{"d_shared_expert": 0, "router_score": "softmax", "balance_bias": false, "positions": "rope", "attn_scale": 0.177, "init_std_up": 0.0213, "init_std_down": 0.0, "optimizer": "muon_variant", "lr": 0.00965, "lr_head": 0.00535, "decay_fraction": 0.562, "dataset": "wikipedia_en"}
Below are experts of layer 2 (counted from 0) of a mixture-of-experts language model. Rows are named router (the router's row for the expert) and show model dimensions 128-191. Each number is 128 + 32 x the weight over its row's rms, rounded and kept within 0 to 255. Numbers have three digits each.
After each expert's rows: a language model's description of what the expert responds to. This comes from a sample of Wikipedia text that the model never trained on.

# expert 9
router:163111129065123101091124144110151118121132101107110187100046098080136141101067098025124137167167183143174163193181176101074118167159123121177174137142162105130158161094091081104128150133167150
What it handles: Mid-word name fragments. Word pieces inside proper names and rare words, often the second piece after an initial capital, e.g. F-an, D-ani, Ef-rat, Maximil-ian.

# expert 12
router:169109138139133089174117213102179188141070143106136143114119113154088105120097068112194088177133137196155134160081121107069123176173083161161171156117137134164138102102097154131101136116108154
What it handles: Content word stems. First pieces of content words, usually after the, a or of, completed by suffixes: tract(ion), load(ing), accept(able), Bar, Ar.

# expert 2
router:150097156135167093163087134094178134097083123103180156120079088129097100095088087193170103106111163171150175135160166091114170145167107128148171171167165104134164144096148137166094166080111163
What it handles: Table cell starts. Spaces, pipes, line breaks and first digits that open table cells or dates, mostly in sports and results tables, e.g. "| 14 | 6".

# expert 13
router:147084155144158090162091147091176142088082117100154175113082094130089098113088093192178097102119158170149174138153156095119152151166092145146176166152148099136167140101140141169098156078114160
What it handles: Space before values. The space or first token after a colon or separator in infoboxes and tables, e.g. postal code: 91179, HDI: 0.807, Yes cells, month names.

# expert 3
router:166108156092184107153081140119144130127112172099163101127155117135134127100080137181131098143135131185165112088172151110123154159130085127146132136108154100114128165102146091121101152080064148
What it handles: Infinitive to, modals. The word to after verbs like refuse, need, learn, plus modals would, will, can, could; also some word-final fragments like t, ee.

# expert 7
router:143093159126165097166092139110162139084080124099176159121072083122088091098102101192163081102109168170161185144152168086122168147169109128147167157167177113145166163097157134171103155078103162
What it handles: Table cells and line breaks. Spaces, pipes and line breaks between cells in wiki tables, e.g. header cells like Result | Source, and cell-starting digits in stats rows.

# expert 15
router:188102164067127133143111152099186143145164148092182147152117087108099125143134095131166130101140174047120095074133120068148194181121090155169174157141154146138143168107165104177097177176134150
What it handles: Commas and clause links. Commas, semicolons and clause-introducing words like that, which, when, where, while, e.g. "However," or "team, which".

# expert 4
router:149103103123166104166104164062165165077112171091154125138161117105086054103105121213173106101153170174171156109133121107148144118142087137159170151130143126103172170115124135181117155098138152
What it handles: Prepositions in, on. The prepositions in, on, at, during and near, and the piece "in" after re-/de- inside words, such as Re-in-hold and Re-in-ert.

# expert 0
router:153106149144180097121089146110167143084148172109157112156103081173106114100111115109147117109121141135164137098134163108078159139165109189140135177189188096121135174090122130153117158115046159
What it handles: Coordinating conjunctions. The conjunctions and, or, &, plus slashes and than, joining list items, names or ranges such as "Between 1953 and 1957".

# expert 6
router:116066144173146080178069116121117090147122128087153125094106091128092124129150117104158080135130150125143142128094168089136164151128096155151148142107170122139119148110134103111112146152138152
What it handles: Headings and copulas. The word also in "See also" headings, infobox labels like Website, and verbs after was/is such as been, began, remained.

# expert 11
router:144103182103146071144082117092123170093103143108154137163116073183124086101092108187171137144148178161130092133178145100110170126145110110085147184119163070165165137087158121160064161084118154
What it handles: Year digits. Inner digits of four-digit years, especially the third digit after 20 or 19, as in 2006, 2010, 1942, in dates and career spans.

# expert 5
router:135111170127164097132102147086173150094109094108188156118080085126101100097095086189161100117102153172166174138152158077136178135157103115139169166165171097138164154098152153162106161082113146
What it handles: Digits in coordinates, tables. Single digits inside numbers, especially the seconds in latitude/longitude coordinates like 41°02′17″N, plus digits in sports tables and scores.

# expert 1
router:118088178106159108166111170114177110131086076104190144122100080100082105125093100142160064140129166166133164172158138095126149127174091106171167190155161087140159162086175142190140179081119148
What it handles: Sentence-ending punctuation. Periods, closing parentheses and quotes, apostrophes and wiki heading markers like == or ===, e.g. "1992.", "==Geography==".

# expert 8
router:173097126115169070103100116078169093150088117104168147166122083108085091142113076149150111165135173129109087110153191091123174127172100189133151164152149096147157181107151155137105176125133166
What it handles: Determiners before nouns. Articles and possessives (the, The, a, his, its, their, this), often starting an article's opening sentence, as in "The 1990".

# expert 14
router:151091148128168084162098143093172126089070121109164157120084092132099097097087114193158105101102162167164177135146157079117168150168108138147150164171158097135164151103159134168087160086115156
What it handles: Numbers and date spaces. Spaces and first digits of years, scores and records in text and tables, e.g. "census of 2000", "L 35–42", "47–6–21".

# expert 10
router:154126166124148097162085127138151153090114160106162162096088078098111123065109119189142089108127145173169177160196166091098164130161123109119161182136152086097173158106160166188101164102134157
What it handles: Word-final s suffix. The ending s (plural or name-final) and other endings like ed, d, es, as in Briggs, tackles, Views, Hoosiers.